Weights of a small mixture-of-experts language model, trained from scratch on English Wikipedia.
Size: 9 layers, width 256.
Below are experts of layer 5 (counted from 0) of a mixture-of-experts language model. Rows are named router (the router's row for the expert), gate (a neuron's input weights, with its number), up (a neuron's input weights, with its number) and show model dimensions 0-255. Each number is 500 + 25 x the weight over its row's rms, rounded and kept within 0 to 999. Numbers have three digits each.
Before each expert's rows: "gets" lists some tokens that make up at least twice as much of what it gets as of all text. This comes from a sample of Wikipedia text that the model never trained on. Tokens count by the router's weight.

# expert 30
gets: " he", " He", " it", " and", " It", " she"
router:519542457520520456505503460490452522510474487504432441486471509511517500491492542487481536535488516503552564458465474563507511520476509485531520506505506494534541470472461516523473549460499528467460503518506553507521500514513509513466481517495480499467497499470500526523532477510477542493521475491526495534479520513468488525497462498543533529513510497427546514485524489474504527502482515462433517499503478519520490474478472486529501523527497493506479499475485504544531478511521488468508496520525464481478481516520511502489524498500528503500522500524485502463526482528556495475452510481517483491487507496496492500506523472469493482539502531485498493495462524542513494517482484498446521483525443479490472524494510486496476488476489516540519470468468503490485493526520474
gate0:490508498515478478508468427512508484545501541523473495528513541489496478505507526519501475528492505517516525465494529520513486524485518486473480492519479497523498523550485492454495514481494487493533510521476490483514466529473505478493532481489481485511462481511525494450522479473488483486519456509508477507507500528578493487487523484508461507497491491494524480544528484488463449486483480457442517476548554493491506527457520498486434515507495516476504519478526508487522535514497463465504521515455517492504495508484490543493491442488534473489480483519525487562439464466527508483509463488540511535483477543477500490494497522469541524531503507530516559447479525504500508485543462507449506532499518462540482492500518513498496504511490488484482492509511491531504473549514495
up0:516466474485520493523515491474500470510487523501433490507494505517517440456459447538528503500459497514453518438480524502467488491493482498526499473465472518462477522496420506543470514456491559559526463527476533501497519511492500510503498543482543502463520477499514551491490507502469498525511482489557502478506482509503488513503512492522490503485498532499486462483499458482470502470531492515496537513450485529506510504483493468498490495465450482494479492495480475491510526518513496459496518473491515515536482512473518495459476526502477538488520473456518482507502496518515474475533503517494543478490503531489474486523511436514488483524527469530464539498545502480516502522573494525467514506506486475465513483503546470473483492482465526507504497508520479495511527490515534

# expert 88
gets: " N", " S", " P", " K", " B", " H"
router:476501506514534543473534492509465474556476461480505493452481486503536498451528498501490500511483486493527535493533473505469533474538499509476474482499546472528490514469485478500495512509500516488546539475472505533486464499527469504497504517467436492495523482463478526527491461498512460533505519507498546487519474528484515510489561521523538519506545527470478483495523511493489500512508543502525473468482463486539525527478511549480545478502509482456508478534481470518546478537528477501471492518495493439483449507541477492467484481494509484523526501519502527504500505505527506523513519501527462525496492500535533523502499490467491524473513476505547477495518515485487519522510539505537520473487481490524512520449491489480531519502488504460489450537474543569521467503477512
gate0:447512492515495525521495488501488483511528430479479493441531490546489483504480521492538474510489488497477494523508548482496521517481471466472465490464499532463513516498456504523556465453521537528502514478479465492480494464531472525519521457479497471465518509528526519484468480473481465484487496468494548529521536529518516498516510529490492502524466491495516475512487492539461532494495448524485495490505491480491462478502529570491544509509492501486486502525480530463478508539447510512490469473502517505540448495515478462481443491531500524506496484494489527541517545504479481519501499539522544488499520505470485469545473448489499522511500479484512470471461487472495458486515490540494489505501507537495462482512493502525536528505505493543493485475534512477543469489512510
up0:471494516475465504463533458542476523534511472513511493503517488498520507520470511497491485536532523509463493486498473493500495482526516483463523505515492504463516471504499502545530434505476463467527533492524506496524534522498478435527508530495520497537522494454521474486527494488458512561539546480506492472502507483504502504526529495504486469503471484517492469491498463476498499539519463488521481510450502516511457496492512506529478545486502526531493519480536486477472528471483479497512516459484469473517449489486461539539510523465564535477525483491499540514507491506504474470475494471473519509509502476481464486478552482488526501487482512530499487526492531528506559494530506429464476514541470515505493463514491475504476505512457483487451479567497486514496496512524516

# expert 92
gets: ".", ".\n\n", ".\n", ").", "\".", ".\""
router:505502521541517467517537503549458514488499475459495518479519491512503476507557511512499535487448508526477497468496503523492493517492518463529488462501506481495502531474499495573487521506503478484488519467445519505517483501491474476501508542504525489469456516578468488517510487478489498530482532520515496481522513510539495548513477498468518559458553522463530492503504478515519519460458519514486511476479482479463489460496537513485480514494485470472505442500484470522472490504504515522539527499516449510468545476537451519509484500489502467510510529559525482491459448511520452508488497450522481484479483515536481484483500533493471499513507508489523515492508444498498519518495502522502515565484517478525470524503497493474499487473515523524498529518537501504533518481456502
gate0:473553523524485512491525540503562511521505508510517457513529476465543501529490502478505487542469513473474474467511493493490533505505487533486536446531465470518455523492506490517555454534487504482519489486463513514474505503527486513466450457482518455490524478465471500472518567443490544549522515523448505509501492495484507482477483518518525514477524513551474484491491483482490503482459434498494494494505513524531437501518464494493520497491510459520508525505504479517499471514513473505492568497514496511524527525478531478497510524459509514522519494553493515544502506477523464504513496478502501544465466457503509475534489496470510529539474481504486482464483467522500472492488529527523493500474493499512477450491497489513477496507495507493519525511516495538510483465546512
up0:521495454493436533492517554546508504491516504519502539461461480557495477509569471492514491524559489557548450528468510522476451528482465536464498475529548487477536490483525481529470461495478514498518492517473492487518514532470494462543469493555515484532517479516518494543482463486461510533484487515485514497471534497508489507521510524490486484492470484494510504503472504516523520516486460507474491510480497511490525503483524470557515484493513504482500530492554450499474476489486498487536490515463486505509507487517513498477501465473501507503486504477526514520510465488496507518514533495521476507537489523515549514513478513493487514477486453510493471488513458473474425523487485470492515520447513502492489540483520495481463510516512515489482528506507527489471488433491507

# expert 28
gets: " that", " which", ",", " who", " this", " where"
router:499479484519491445536507493501501533522510468490455488489491542510512479505513532498507495494470505510482544496480478592509474498474525472533483524492497495495502527520473512501510540467485510451505471503504471517522504493491525499449516466494493507548523558492488508481482486474518537533509534490520507512494497461494481538490473521537511552496472517503500516504513481496509502531437495475484504511542511506522479491562439517522504526546463512433470508515504529513522485485545460518510536507463467494512460501520483493480497471517518491482485477544510479531510448485511493484463481469553530529463465453536483494498510467512512478484510533483519478499467522524530471524481506517531505526462502501466506529542522485513500519513530491494534500489472456518537476477501515
gate0:482494490542548505497497476529486507490452474482516545463486508459471513487488541518475538508497523510531488512538519540496533536484514506491538494514508491494509515555496527510503493504495499510485499477501485485513551515499480511481494473516474494520455522497451510501532481516565526506477471487521503498501466523548534494450488513534521529461497445537494549496510477495504522477499501503514479513494435461507533529521517527518489487528499483512528498516505508486446515497495517519505554481514499459471518482491515496506553509491501469527524523543522575495451480535517498526473460520545452476503530523541516527477467554480541492531514506456570464473483514495494515472495523497514528506501506515507454500503476508510512504487508530517530496472504499523537476490494516
up0:523513499544484504478486449479456536470514496522474508442501487511572446504511503546524482546488451502473507501443509487478468492468515527516491514473493531507442508509510477451504492474492521500496481509497513489508528474547455568508456488504528527483534490541532479504480496501512492486504517509545510549447470530522511492494474501533512513559523504500493489517483479495518462478519511471495486483421541509486468528479475498530497493496520502515502503523485510524526496463493495480508506540513494508494495494502537501511520494506506528521517507517506497511468488486517566523498463506516505493528497493489471492551478488482511520513511502490525485469522546417501493499534473506492534477519499515541516533472480529536524527480515509494553484486472487534507477476483487